{
  "n_layer": 13,
  "d_model": 320,
  "n_experts": 32,
  "experts_per_token": 2,
  "d_expert": 160,
  "d_shared_expert": 256,
  "activation": "squared_relu",
  "moe_layers": [0, 1, 2, 3, 4, 5, 6, 7, 8, 9, 10, 11, 12],
  "router_score": "softmax",
  "normalize_top_k": true,
  "routed_scale": 1.0,
  "balance_loss": 0.00426,
  "balance_bias": false,
  "init_std_router": 0.0196,
  "lr_router": 0.000482,
  "vocab_size": 16384,
  "norm": "layernorm",
  "norm_eps": 1e-06,
  "tie_embeddings": true,
  "optimizer": "adamw",
  "lr": 0.00108,
  "beta1": 0.9,
  "beta2": 0.98,
  "batch_tokens": [32768, 65536],
  "seq_len": 1024,
  "train_tokens": 456000000,
  "steps": 9874,
  "dataset": "wikipedia_en"
}
Below are experts of layer 9 (counted from 0) of a mixture-of-experts language model. Rows are named router (the router's row for the expert), down (a neuron's output weights, with its number) and show model dimensions 80-159. Each number is 128 + 32 x the weight over its row's rms, rounded and kept within 0 to 255. Numbers have three digits each.
Before each expert's rows: a language model's description of what the expert responds to. This comes from a sample of Wikipedia text that the model never trained on.

# expert 25
It responds to: Colons after labels
router:157093165146119167131098085136078116159124087139153166150153134135087152128158103096090119091119128096112189126114113176168145127149160064115084114122161148065099178137119128143157155085117134135125084116117111183104122124123173100114108153
down0:121090132171136120110161117149116185139137139166109128112132086138122114077109116107112110147152151073142165092133174115100129191133179165134138120149143118098060162141133095137158106132099121197093178108199123151081131108132127146146120153
down1:046165108178077107099130125162176113102121134062105199101081118131108150141111121137124135151077128111108166144102153125100130108127116145133117136192095120161101112128143110162138113105140124147102134176159146142104104171205120106113166109
down2:194120131110066091155118051129095138131138125152090155128101119174131142152134190092157147121127139142140142132150080100084140053118135121099106188111174073130139080132119122060100166088111216055116130141092107117151114152091070103088095115
down3:165131130131140125106091085087104125117145159134143152086100144106106193111200161116143066111103162145122105124208087113106110196102105083135147071124160141092113133185110113155129135128159189112164157126067090134072144111195157120059145147
down4:108102111126116141179126130109144111073134177175110114086103109081093204095149120084073132112065080099142132116121118145229103162126143094147144105147114185126122097138136193099136118094135122111122120161156163181121121197132174153161152147
down5:103142163118091102087117138181109104067148162153095141184161122125114113203154120114137091087122123092154145158158126074199184083070167140133138138105140152193134066119185158114150107123135225086145105128137139093106017146155131126133149154
down6:135112139189140063091159169091122073114139146140163092106151221110093114131137122149103097091125104164163095115190185127120104083136150125100110087128089106112111145132176102136210188147178103120126129111146148088114127128142187143118152129
down7:138088125088121136148155151131134153111138167120129131109096146204138171126087162113155106142193129125116071141140070140046132183120159088177128131093159156109146075186143122150112121114079137102109147141126122160101114127081109112143111150
down8:130170126133108138125155162160133171121171141094196113131181100120103099114063156101128074166109080066106157097116145119143126113160125141104087115099115120102100149153205067064135131143115139140072072076100105215139094109143143156142104131
down9:115128099135076084130126123105178150148190087154179148128145134112156118135114159110185090115150094097165147145108179128176150101125121056083128114128092113102140129109087103117143201154140135090079117125146101142116134125114120135090043128
down10:079207172104095136089169146097173093174079144088148161099140120046127113116136112138113163111058087171140136088098137136137121255133137128136110100148099116138122144113180140123186103126143168170167154133118107095085134092148144112171153116
down11:116141186158120129123137137114169059106167090136140097126104088067118020113140039129194087124130164202195072167178159174114145184124157082145178125120098108120136110147103156150149101113136087191123104121147133103166113164107165128163067183
down12:083119178122075156105125128105086146136153155175113139100125115115109120139185132120161151169139117077206134119061097126185135213181155124129168074148141144058145172146122166156187127118117121158187142090155085138098180077148163097162106148
down13:159123111177110155139066155137118091116144161103144126133097072167135094075144173103195108122162126139205120090158167105137182099094139142169150100124119146104118166150147123115103176094109138150105147081099157172122069130102149142047059124
down14:084144158060138067154107177132187154119138147105170094132139118108116063125121099131138108143053148110139103140104141175130137237126159146132100111076138134133090104095134111183116110124163146134166124202150096191093138107165132122162163102
down15:164166166156155103151091124128194114130172113126154139137114052136096095080172131108135115140148111159126118083188144117137115109080170080137175099145134130134093128183110108143126161085140117141149107082115101155108102138083142151106080173
down16:157122115120135116157125087178120188159093182145101095119182121111188054138105139123170162120193138093155148163123146119156116160112054142154101128126154102146152123152129182183141145166046174140135172133102146157113150128121129116108058119
down17:157107115121139089161115169126125085080127032131160084115137132122090089136175113147121094124173125078126107098079121174155160065167082180085168153181093118146137117156129128142096151092142152135116126156109148093155097161087114146134121107
down18:130206163136099194114124109187159136119131126184096156068128128143067153142143112100098120114161113146132105122118113129091117123159095113134094124180079128086154139086101126122132168112104123109098070130091135123113207160119092171173106100
down19:076150156131160145136098143185110165082145128125082151180134123123070128123168152155080142154188088075106100174074142101145095159150166135155154094157097135152106140052117178101149118147145130148126151115070166153113165107208143112190160103
down20:145091078177115112113157090143130177161181071102136143100061100074129107117109163133142124121187118142132159101211154090171166129133144081085145155119088088138155130105145118172137145103129144080088152211137137114100094174145155096123094225
down21:108154161090109138084149148129113094161129101110132085204122127104081113189169108105133080123165137175162052129096117168105110130146111138116184105178126073104163081128145080160117166150136128131158194147106152109179133132070146119101143179
down22:150118131059154142177115103108154182117153061118106104154115129179146130147087166161076106150144137160161026106135107091171123133135117147065126131145066131131102168134037103122067178137139089147163194147056110170078168100131125101115119148
down23:129174113043092102160081077110155140112107180142117118145150076117233130060114121172075132149134115153132100125136111119120150122114097089079082114166090168077177099106158133155162146131083156105120082099136145168131097189172169130115150098
down24:131088169130139147106133108166106151077143095123123091140080133127191154153184148083069104151121143114168104090117101107119086152147174128109175121159120084172103131128081138197129116122155122111113158152103146096024138097109196155134131129
down25:188119064094137141082082072152150125078128120140187134104101131122109102074134085104195146153104145152158188098083130138174112210147100093161157129094151142077125134118150130139154072093145121100132093072084076159139133089141102152144111171
down26:147113119119133101172097109172141146162124209082150127144066154090134129125130153112113186184117154146157045106128133104103124188106106139103150187123032110144177097180115154105113110074129124137112162139148143075118142127132129120208109111
down27:103142119199094093128134103124128118091086073121151071118151097141090099107153174131074115169176136087191146151162142147118071112175107073135147132164144150141164086123166105129134125098116181145180128116138107097105071134118168157090088132
down28:093173150180175110147141174131170101165094122116152089110169123141089104115143139093126110111208156108123055138125142099116107113126078094098151109116178168114113110123157074158150130130094118181148130099178128126112104123114114084118103115
down29:148129120078132139164112052137157140172130155149147121136100181128174180151077165062133042154121121159098142149112095100148067180134129107091094075138099070092180113139095124095146122082115202095136138117107141133087116114177141151091105199
down30:117119125133132081126151160083148112156176115156172131150073105093089098172160120178098069183140160119108143123131115117090115156073126133123139117162106098167103111101101146132147136174180108125164195164080134092054110152141132132117169089
down31:140121115051139129117103116155162150070135122165061092142145140141152156119109096102110179122138103147153108129143148115074091131110227156165177060076138110130149142123165158181117114110176141144147176114104110141130157143118161104124107121
down32:113114149077154229164076143184124165106194190155133146186143161158159173062109140167103135119134150095116099108177154093109108162130111116161144091136120125141127149098145099179145127170118116074140152142123145128146090123111123157134119147
down33:128126101175088122164136099150124107093112202170143085077123141145126124071135123100062141106145056122178110134122126140063137131118113113153169116218121183158154130168090132145128131153127135156114090101138142060108118165171088163092036184
down34:099096147118129123094171142091105108145110224157158128078100097170135165213195100119110138149108118140130110181125109116118184083146142138162145157137130158121115179158113124149145147129112103106138142197150133090169085099144134089096104121
down35:113190151143131161105136133116115101174085117140117137115137146067124095095172104142183113112135147092120169105170095141110120113101057122074159175061082131160111051147173150082140078148129123125144113161150135118145136137125121206165138134
down36:099077076157141118193172206147070120130133136093152112129114119113138041099171125153049130120120163113169117108129077121122164101083149168142117078158162102066140152117136154094166154175107124164097115121113144096110123136127124140119122153
down37:105030085134144108128140133139073101165084194134114152088090164084166085174140170179119108115169130085128113191158090136135183104135137146108095118152148117102155114167136136185171114140105140139117115126103094134085138121131117113125119151
down38:114129110150138132120159141129162156124150098117153134198075096075140152084191135080128144095126102126157078127129101148178102113142157117159138085144095098087145117137145091139141106141115141122148156167110079127118156139139134169100097134
down39:105074157134155116091137139173090136098158106072106149129160114108081112162087162129191108136095102127134137098115175171089027124187132147123099124159143133144081137117153105116131146144107142127121131097125114076121162157124170137142172096
down40:082135112119141128177139098150107142122106153111118086169166105142097130152145166132110162093160128112116091131053066111203115089172085143071150119112171123125123151145116112109186117162133083114142123104140134118151168124177123125083168096
down41:123148158101100147111126101154095080107143183089148135144117102085102143118130138152144103124110134129205099105148153109135105109128181147162130136166170134153043118088180115177097138163169145121122106124078120084143141155130102064083164124
down42:144136154107177097142134101115197118083075073130099141171160138146126151183130115188077140121121099153158098156102104124156099152183147120135119124142121086152158120104167154113151145149142104078135179098151110140151134071075089149203160162
down43:108091145135116087114090170079140146130127114140166103099126087141146137063159136181162121140140118119139115130163171209155122168154158105155129084148103150138124085119150108143166182095089131126168108150149134132153149080163111074089132071
down44:112099090154134099075119184172167103081168081064128137105107140154129132148127149120168174119145140126148120160143145197111091161133104190114122099114156110132100096160151121141117127118091141175116087096169156107076097150174186097144092151
down45:168097170115136152122114103150159142135134157079111139117139144116116131162102164124077190146100140108156154131125162163115119151086163165151144150110120062089138066112129096168117178146085161147149187123145158051111130144139128066102096128
down46:109114156134099098067173130161129158110151100134080151200146189125158143105118126154165108099140177101117127148175186155135203180154170120096030121143149143142108119108167100150110150107115141079161122190157079151090100096101130143114120125
down47:118144145194097166143105108130142141142155186134128121123119102126157143126160176141102104159101143092152117116106147147162167131128139178177099082126101146100182116172092142136146185125115133181097109093156155090109111139081103149094110218
down48:172132149093148168155126108083069154144098151109111109097113129123126109179144101081135091109135157087086135112116173187155090156141104148123127103103143200145118091134097082083103134137139125132086165146158169108133109113143110064108163149
down49:156146134137154172120139222111113128102150141169101141116114178076077130155111116122091134100168112155143121144166134153188154135103160068132144120133103140120128110136183172180140108151137132118123145156132138110131123052108150158199145062
down50:096082104113167146082157073086197130092115108104098042125152067150131113172113178103113073168109097155145075123166112141153073170167175154104096108102122130073144126137138137116130119196161123107088115137112180145172120150141067098136152101
down51:090143095119162157103095118128183156135089094108081131187070115079098149160097094119151107113148100170101144151134075116126171173199120143179143107132075167132120157157079108123115079104108139195080118117131152148100140141130108109195094099
down52:114122164121176056120084118092098121084183145091114128127174189122137079134162148149141113153162116165194064159153170136186175128122137120159074115152153064173156129129156145136144172089115130163131156127094189145147164129146125034140166103

# expert 10
It responds to: Relational prepositions
router:160142188145127111141118092173150137159085094126104116127112094107155078129142147126166158121136098114137093120147140184080107138108180125168109130089099105129081056138158098165112169066097123161103105175112118127140145109117153075085128094
down0:167155178157106128140116096123140090132145131182087065156122090089076165081155141135135129112128100122119116109152077123135184144059120129154122142156121126133104118107158174161112209154137102149148099144115134078131183174097108127105153066
down1:140188059100127126133127084132095117144158100125052129091106108124097125160131114108142151144129138153111124107139084148126156161121147156159159136110091100083134136097187132106138173057105178118095123114148148139147139149090187115151129158
down2:068172130136073071115144127147174104123121145071184161089191155110090110105071123182122121141102155137210141112067120116134145113167110118127107107147144114117122158114134185168114143196146119162142111081127070129154106123155145151096143130
down3:192109139123141121091165121101180144139116164185123119160104152120107121145127107125100138091148148149133073123110106142124128175082062141152139096157076127118044167100158162138137093091137180128146160145099126122114202121124112172127113044
down4:112177197114089122156109128131099115103090129119184118069077159187125142052113120132143174082162099128146102088152087124121111166136134169119149090176153121181095098102062096047125117114114138106136113166149110138084083103090166150174179129
down5:131151181167116162161078050148104144087106181133127132117146105084092126086128090134149119142127137159130119068152136152095074154162137122110085136091130150140053165130163143107097126134085145168148094117100091116177125175095085105119113098
down6:152129143148136149116112173121138173154101129164135115128133149067144148112116137046065108142158101116150131139138094168126151197095184092086093157158032185113108139146141171187133102124140097152177100124193126155116136167160125109105137152
down7:158204190132113118113096060146139163098129077107108135155095130139116111109130171159127084093139103209141150152194107102143100196093129131107098117129120162117141123148167135118064154141095138164122097125049133149072141118123170124118170156
down8:111152163170082102091164143115112161122135140103110115066120073094137129125151050161187172108128138158116167072117116131157095076083168160195133088192162145101136164126122172109114151110150116106156126143094121105145141128107151091086122152
down9:175099140147113068152147065124122141142119083163141168173097112155135116081138126106166090162151097167083105127130174164118123217070076111114118041141112146131138123147148149128141071161124145168126092177114085138108144156110135153162134139
down10:111100120139074147093110097138120151142160157124126135098148165104122120148108199120114092123124118138076108161135124156133094177095084132121207075113156138088094124142061181097137127119114118214108094125137188136072085137162063090134166107
down11:134109120133098170130110153156144114099200113150174075200112132071097177093167095115093108117109124070140123133125130130153162191160125148120087121177174119119117150126220138199094145120088133125168140150132122153118130160124119107151138110
down12:102068100133145135093120151079137102104063188067129152158162128093150122104120101136069148119091128090121148074157106179148133178093137150146110096180137072167027155211158131123159134115118083158079163140136146101112130093080166170171148112
down13:127088117127114102131074111104121127108139190086145099107167099115148171116109088106174104114123159138120093176112152045106142161115095067086111151107092126062163136132100135126136150101071103053146167059094177111159102151119113188208153158
down14:182070080193151128102100135076122136127140172096123126196140149091121144096159203156169147115153117152202161136088160126123128163097116121099090136133076165114119072143161158180197040107090127121154120169103135067093110161147093111130077128
down15:117116101143191115141145105090195204097186152153136146114135140118112099114119147122140079137161121144187152132105144146165186175101133120110138123175176068132140083109133134133059077119124093147101132149077171090098097164080093115127136074
down16:083165135150126124101132078127158117154120175125174135133065127127131184053079094088183106123108094153102159115070159086186106188149158103192123096127060168136148057129095105107106100132133100202113167140142120115095135129150133127143158074
down17:115122126100126117093170181094138149109105047076130114193115111152143093129100130129108126134190188169122152158170116148086164160068073160120138165120153141109116104119129160154150154136135140160106192115111118162116128108220115133100155167
down18:123099179156107153122155123116095113088102087164164132165131105136084115077127152128086131099137099158119102112120139126139116138118183182131099148171137116136135125108089114113187191113146140156137071137211118146114076130106123186174099212
down19:109064115094114157122137114160060126179116173112108145091110121145132138187115111106151126120193134110066140163082151097113143169145153138139145097111123053087185135130180157176163162138147163131125133108165136126167058121144120110132065124
down20:140116165161121107107147091128102146103149165131143140069178135128114099144093108107124139153146034115099093095121131140090114166139096138155132103132133056116089085088131114140123139131139185178153125096124139110142176153093118160172100129
down21:130147147149098139113078108170142166125110134102140092165167104133129096131081122175118144149152151169173121135132117110096147161122086163057092162186112112141065137135151116067135127143120118157161145155138132127183115074164125091103185120
down22:160143172141156116181131105140102133175065171151104158070108115166151093131115207182088084106114127147123126156164182115122122058071179136143104146091177122147123126146115123056146103153146131062124181159155139106161189125058145135110155140
down23:148181063142171171117186099109185131127156120168173136090179122160062152125136151068128133143132112163141125154080137124092155114062082086116164086148115105118160148144177121140116154157170119139140149137140157096129126145169144123103202072
down24:160117223128151141109133064157141068132123108163072125116104168130126101183150100088111093126118133197111137116103141083094158166109124133104139133118110144127179167161096099104091177132135131098133163131155154096139139097141107131075166131
down25:159167127182139139163087109113142157069123136162189133160106182154148148071076135152173155132153100125131148108116075113063188096113064158114119141118119137054170116050076139083143092129178177135131080139127144115111084168111104161099169095
down26:120174120167167141128118093133099102120059129134119130108108076138124143155175128112152114143084158170135067182128108143077145154163147092117138108079151101145131174176088106119114092136096128189185180120116132100114177158171064159105144098
down27:170130140162078080121149081095143142129117077096158127125123141118104111098121128186087136138096194127223126154143134147130133142126138173133096114146226121162156163172126123119105168102126084133209144149076114144160072167166132096120126138
down28:131091095110112119118154134100211110116115101089119127128155137190138179248099100157099118067137137093105151151125203133172111125126082119181134126090186131090247088100149101133169122103174095121107174104146095092070105150181133171113127142
down29:114090121155165138136136109167120150140114108098127157163176078189095114128065112075168147121141125183122117153162179116128129117126120107194095059136119092101049129116116123104118109150119131181127159093166130106171154110100213105130131138
down30:078157099121120085133093121121160096104101157161218139113147171145141093082122145104059153156127153144087142182168191135136149158160139071116124157109124167095141171097108174142150126146142075134164119102142102116132128140146120146170098059
down31:107118140133129113083165131108156091090126080121099168134158129139107172086104129156169145103155111158178148119133121141107080085125116112132082055113146123125163202181145082165117082102142112125099162113141103166151134098163174086145151149
down32:146191111183147128135142187150078109148053133172164128112087127102124082185080134150078125181170130134150092150147101131131084067161151112110094127073131129134062082117118133162052089143134160087118230151125164172126192078102209133100143171
down33:088175077108093139079122148132143115189140058191118132157115129158142064106152126113171133116110143120106133133138113115144173110175110164091165086075131170127082129142128143160173119148185081184111163110135090159169087139137124128150107099
down34:102132143119080052147091120170163209099102080138158131073123089105154121103157116118112112065171135129173111137136135128113105126053072101124133109119187137120089091136104076133167138102152124086163148144114121160085120145097168168191115124
down35:135155145097126160152116108111116167142130145199158092129083168155183089132111184128146063087177128182170120104111112159126152161140146127196190062095163105022056113105095133113162145123138158102150190112068158111138136058108136088153140147
down36:121118080111124185176139125064197175173188147125145061114090138093145089108105135144138141127114089138149071115168119070103143120117041117152127107080120109168142137131097137138073126112108137152144180116119143118087157079050110137155062089
down37:123145162088199191163089157072148083113114192154120118079142181113114075132147147149108157116104118102130186132143137118141086096094094081100118176104172141147114158184075119106116125123133137111087142125088148161111152121074158139102137121
down38:133089195119133082094132145192180078152113153085177109129085136131162136078127120118117114106091178132165122128127146097146124099098131107179144120060154105080145096134116074106125207112136119140148126086189174109168158061161119127099129195
down39:111115128137170140145188173173113139131101090183145173128147125123158141094143110143096067109132147122141148123117160122196122173120112157072104107092103158160079136167094093146172111118173133170088151117142126169137176135140153134159122168
down40:117182126073120193129102152071113137127131095135119094136125116128174158096122149128130164099092116151139132141159129126077151156131162161175115119138150187120147153113154127053116140187099111174110192108157158075126130179130140111139086071
down41:064130121033063117112119124152128133114144035065106086122125104130130141146102139133066139131169114137116153147119163097148103250073139155183094087169165156115092079119120152128133152105102083139110172108167165157127133095164132096141094135
down42:122120187080162117160090099112188159161126165096136130129106148082179130086138120125167135105150127150119099096085161182126207196140138097092132081146122093153123100093152084093104170129141131122160124143121133134104162095145116111124148100
down43:095201157108066145083125066149146057151133135138141155147083151129096094137080112139090099159100115145122162153147121138175119131146171173183136100104114073141072157108157139125131152169110129115144162134165094123097136090107158116086039093
down44:106091075136110126136132171159125103139077134119113129095060117152071102160094135210127154154141124136142100145136112090088192100164116099154121101164171118115120110102143135075122190158073124147161129097123127096138145094109109130083169207
down45:121169132143148126124077096122139196160206104179109157182161112119123087086165083098112148119194105126099069106123154140145083142104170067084106116131139131200098143136136147144111126165107167124147155176127175108137150132093135126104131093
down46:161138159087141132063144148072139159118148124166103107178153143063079105160140116116146088107126128121146109152106122063134123159136097149162117136091142148144100144108134112133127114046113165142107170138110136130177169083144093177116088128
down47:136194128053128079148095112136144115165123163073130104142114201081120165150151111146099139112157159152141124127086112116125134141185128090164149153108154107122104142069167154160118131087162158119094095109153106096165120079194091094179155133
down48:140135142148087118096106109112172130182133142098161165058152123023148074140197095100080133101145100150147140124101175061087161109115110132140186131180121116126081066140045126153153127041110080120158138134137135123134136160116137152106127169
down49:155069135085116051189119113113139108172125105108114186132116130110161133132067148131132100122061109145122159142128132175161150148145185085181056099139087100153051112160135125151144144138130104144097159152154131115145160118062120147177134130
down50:126224096099121124120126118121135128137096150125137084159127121158131160128091120158138135139204148126081125128081123127143165126101107186121089111111133062089121032053171172175095153165135121131145111122099098095159098129111119129118131093
down51:136128151115160124169138077133119119149150128211113132122113112039149143099080088134205191140153100156159153112144109125144091132115234112145098127138142116170123134131161166147131106129145122085092129123089108102082157146046124131070140078
down52:099184187143167131164129117131074147116161080154084123108158086103101164141084107079146143125117054208150126149161167102141106136076104130126100162159152111157160155122158079100156175123157141127096107145158134087105133163147080074146115130

# expert 17
It responds to: Table cell separators
router:091091095177086093044068170142149074065137149094204134182179169164076157124114113138150132155173109081164131095122145191106112082137113115143111100164162118097150166151159130151177156142137132164123158102086159166129159108138162118071119068
down0:120097145177114140169139145155093166187183155134092075114166171098139160102110139078088102139137111113075156106118137151131163143111163074095075125165138154139114085159140188149077138098132167136151142097087157103106195107118129058077138141
down1:165111074083142090161119162153104143107097082113091081127121152131125112094102155139130120034186137158059138141134119147090159125129106132092183124099151128088166121151056144169097149150135131168080155123170110135115075122160160080165097073
down2:091147122106145151114155134150127122135108134176132168153070134172170147204134182121132109075083112120141141126125100181148128084183103058164114132103092093089136102142087123067143126088184135089093114126167136196131094101120166157108116095
down3:212109118100133141111100109088159134126071176184073076138109150162071108130109125157186170068126156065093171153145088120123174126079159091098103097100177115112088119144170127151068106144136140167141135132147120105097178137070092125184086130
down4:079195068122065118158117111136133101084125109107158149121121124145089153130089143128124142122127095147068165187119098089128139136080119107129221138142106204085140126079132147090124118041048092112159110106138131138153163148137135056144136109
down5:115118143077116124156135121107123127079118148153091142102146181108128146125143128142155115141159138131179133149186148137168183177096136110174120062086110161164160126162156056108114124131076131167130106097122150096129154148137112078128194116
down6:151129157115111141129071101141048094113103140125131177078130143090154126161104111137138174109164091116177133117161140116131091065122184200085156113098171109140086161156165155174128120178164139126004091173106205109123161124133156123141051110
down7:163142067177050144094108137128139157089207111130122075090146115166122148147137104154160146097100128132124162072116125188120164098118118172169163085141178154132075112127098201117136115077152128122096130107089152097159188113090125127116153156
down8:126148105168138129104127101098134157064151131078195103069162117155072080160107162105131111125115134093117164112218141106083103201169131187131086076160160120131132102133134124155136163086149162120152157136183162079145098108112124142124123114
down9:103131148106125120120177132139150081139220126144107108062127135096188106141180114140138168139107148098147094116110094100217113116161145114133154107083179108173076153118107143095107102096132118128161061155155164113117128172106128172171137059
down10:135127121148132124141169164104171119117195150153129113186198099044166110085163142151122129140083115108116139108109142101161155154100162139093157156125111084149134136096105175090104131105096144059155045122128166135094144137132135120118153118
down11:116109043130112122114136138066133149094161154182108119134144145067160113126140130132102160136051146102124194133089137123083142126106109148107120131111144159098065141158078149114123171093130151119119152092190155104126191166101136112142112162
down12:167099136048162094122075140144124162085150196135121107182116134137136172130178130083124207100127127106097202110140100107108074106074124129101128111143111148134117051174060163111089156118118161099129057127173132120153127100156139184153150162
down13:139174133123154151064124144157115178119123119134107081130138166166079107141106084182133110111157128148073135092119073119156085058101124165139122105129129116130107066135216037136090166116151169117154136154091179133114100119086119089136103131
down14:092074127130067111139129129154102122086120132143131120125107089087104161120188102125140144175096120160105119127116180091129084154172139097173162126223130113123093076121134169156174113096101122106141074117141185149149115124108092113151132106
down15:129177160122137132167176140127189110140129070062181055130147087073089196156142113112093123119155070122188092198146077101145111134179183150139112131084098213124140166120105044112097115093062162119086143115136123128159092086079122120126102130
down16:143087090140185175155160118126131135133147082142068191151130081122109094110123142197160115096102112169119177141135120112075108095127115138138157108138153110128167132107136139126140157107130109147112116148099145139165118133073130138141121125
down17:125131157100165142110135138170141150120108157052126139064114106088152079159139113131148093137120114146096186120179140106160128147132102084164096129092123073153115135130200070098169155115105120166086066131125079110133151115109085137098102138
down18:151150172168111098149063139162139145164046138154123119099182167166119113113088096142160116072185146154115122135156077114166125025125148088150164142083140067087154097181203119177141045167151127107136109132117159129039149137123143138170065133
down19:150095096110084135187161138133085135139172090093115167155108066117161106178083124198165133179081180144165107098117174113147102121100205156078131170171138133074086110151112098087100114204147135213168080167090177129158197181127135120122074133
down20:160103139131127107186165149138123122129103205139127145188119137165172168100137106108117124116110162150066125131075079092137147103153123134104116114106104059166151108140153104144163142146163124102104103115127147163175146037193105152133161213
down21:092106147105088107091171108091163117073132136095153128150079095126115083127141105125124151108113133134142127114128106153117093089120111140165127066148164204123141131160127111100109145149149138217115215107184181147129170130163116124102147094
down22:101083163120160104153194104101121098157094140104151138143115089118116111088081141151177101137179129094075173177105134093120117061128139078134131185153164070159162098116128109163080156168113161135108131140175145126119122169154118122123120129
down23:120118133107143161114065110112159139105138120105148086114078085209131127149161138106127129160125090146105138124126096076080094089135146105112096137140080178159168153132095066111115178089079063199138102115130127135118126088108140157110124126
down24:161138099153122177151094162051158095097180111139130106114174138139098172160095133099159087101149163096110113147110110152094189115137143123134132127068172136156165092113136169166107127092152138104133134088171148104101096120139086093147090135
down25:151169102183051142070149137147146146141064155138090105121129120100179163111097139085160155100091145096098151083125137124119137100125123084148183143132134090108134146161104133134124097129097141113144141123123132116072113139134081154152149169
down26:104138191115088120186065103118130141091145161091087085141127170136054165110107160171128097108153173181149106149139122118195103124134124114141190136133123146066136141127119163180148153120165105151124090105138170083127135125184172152143141091
down27:129098171161125077132118101101165137146144136140110126131182138158094114125108167178113136153104147110099083139125068139110142109124110155098041161100122096128161121167141077098047142156133154136134130128158134152159162131106079097117181133
down28:114051105140188111150065066098125117098095171058115133109173151122165125148082116125143095143145104104129147162130128087128156131113107148138103119150194146166092116077154119149142108106139151094114183066176137124144047127146130109114117117
down29:153100139103151116151172161168124117113150099146106114181071087135114121090123120132116146163104123192119132130113146072158112125109180140148134084156084116124033113117133096123108142113141118141109109120102141142148152170120090184154126122
down30:114160112157154134146129179161139123125170149107135149117178088185141127078144114155094141132156120097143144127112159143077157158098151141133131081103125127155060162173106178075147126124076137107105072141141122149102110143162108117126134151
down31:114078155064109139117095082123135135121147107101105106119141132097171203121140147094118163104157120144084054164095118177092156192122087090128120164126131212153158094153142066129160103130100110169162165154172167195139100117163078079209149116
down32:096081157099145144135151145107091137091091137132099133114093132136087159118149121142110139123167208134151130193112122091125119095179098159141115166073171098174129117130138171107173159152187157111109095137141130111161049126107174184154166098
down33:210096158162182096093203048112108088127155153151127133159136188158103117167093116160073131151097124166110165120105152086133188093129167165181109175181118115176148122136151128076121162123078143120126184097161157066171112181124125125098159130
down34:162207115195090127160119118168142097137110187187140148166109108103057099122120088117180085107119098139140189141145163151152112117151118077159101149112115035116143079150145132159200162129105100124105131127147104108141111157079100145109108070
down35:151204099156167161135129115187181170164087087070154093091126091118069125170065172140119134082176114140157154175148099115171100102127119147128249189120108141063145075125117102111165140112170117149129083091094149101141107151144131104178106158
down36:096144132062107120069129157150123166119082140089096124088153126153078131125096123096135103090128101111073151180148131142092132106118105132108227104111119093072074094161104124166125203185132121165167159166174171127134128086213127084118138124
down37:147067160122191133114138150151205134113140143104215100142153130139056164085155173140113092171133132114050140167128181126094142130133148164119167138131137180146086136063175088171076092116126084147194165119077189116167054135154143106167103144
down38:161160128219092186131123155184134121129143142134164081145127096172105156132112148121126064125108048190127110103092118161163085158152083134072182167126106147065144156102123179090151095161138132091085098098092098153111114126140138087144131080
down39:150079131076091126132135142136087153164092176136079158095125138139190101090095126147160147151197141128103103141078118056140151085095193112066122195166097166115187085092104138170118160128117097114160135133183122142140160149132134154167111133
down40:105124161070152127149104099148103109132114149066109163156086109108114107175175129204112117153147102102175140091093148114096005129124157104113139153144141120112112076124159104119148190185169131148139156129127166062195154134124111124085051120
down41:117121211163164121125169172124175128163150118101174135200165133140130114109092136138149160138140128078157135136145118191144094180127184124146077145055097129107124091134135078211105197084195134167118139164120141101127126117146108129065124161
down42:145095096179150154083103119108107142140137139104114140188141114114047119149163089194165094155128129053160152157112218161112152199113109139130109048120129151131128106090125157137121122106113134159193099161080145122117137135134135082106153082
down43:108093177219164152172093147104150154092152157114137188127118168101108106067169058167172127173128121095132148109110093112112090228147094207087090107157107111137154109084102095121151145143101083093154162174168155135099076155127122171113124148
down44:082180122109102093119092201121175132101125120076183181114146101092158133110129146174093134156131122118104114140098161116123113177116089144157128132097154142115121131069160129155167121121149107120099134109144162118147113121160101125163128109
down45:114198143188140077110111182092121166127116171068170134125157146116119114123139118117146155139115077052106161166101141085086146198121145116117102103148116105150098175111114089185141170108081154141113157083134116136092133102156129111150110053
down46:113142140150136131170155175118175122113109105111131136138106104136166146109143087128135158054112122170165107175161138114129150168168061139171162096148119161130146146110102114064145106119158105189141077147078139104113116124142105126055110178
down47:152076122166114123115158127083108133160093130149119138120116166104154139151083135081160129172115082160160161094136162092142137094148127077141121145137087162141127091133164099116127103132084129169086110108163103149115147103104143128126142118
down48:106136109133145153155100140071143134162129131113149080131110067157108139103083119147120100113191120115213169113168158129166136177149115053028100130076102215171191097173159146124157130120114150087166119152145212130112124140104140114130150125
down49:100113150129150101154132138082077077150150124072126137126104109104097174104162155122129162142094157191173077110138113076133159123214166124093065130090144183146186133101137117104128153098114119068132125152118120172130039096154125161141121170
down50:074161142165125055085138127131108131079204110074137090130149096163143101114106115126182133157101104165146162148131133132114076194134150081122110077185149171175141174132193059077161132085129125182128112131111129111095132120094136141143113108
down51:135147047177092170086166138178150134190108092121127145060090131118141140150167097147143135099067144076131138138091140151088099211138117094101067062155157175083161108112169160171114159121164143115130135137136158104126105085136169142086111159
down52:153178091118122096050118161097086138094108114129168182079102149084134093125097170094150133106085133148107145111079116103151094123158168137148135166149170112106165115136168134103166148186168142102126138081064166146098137166099163108135118142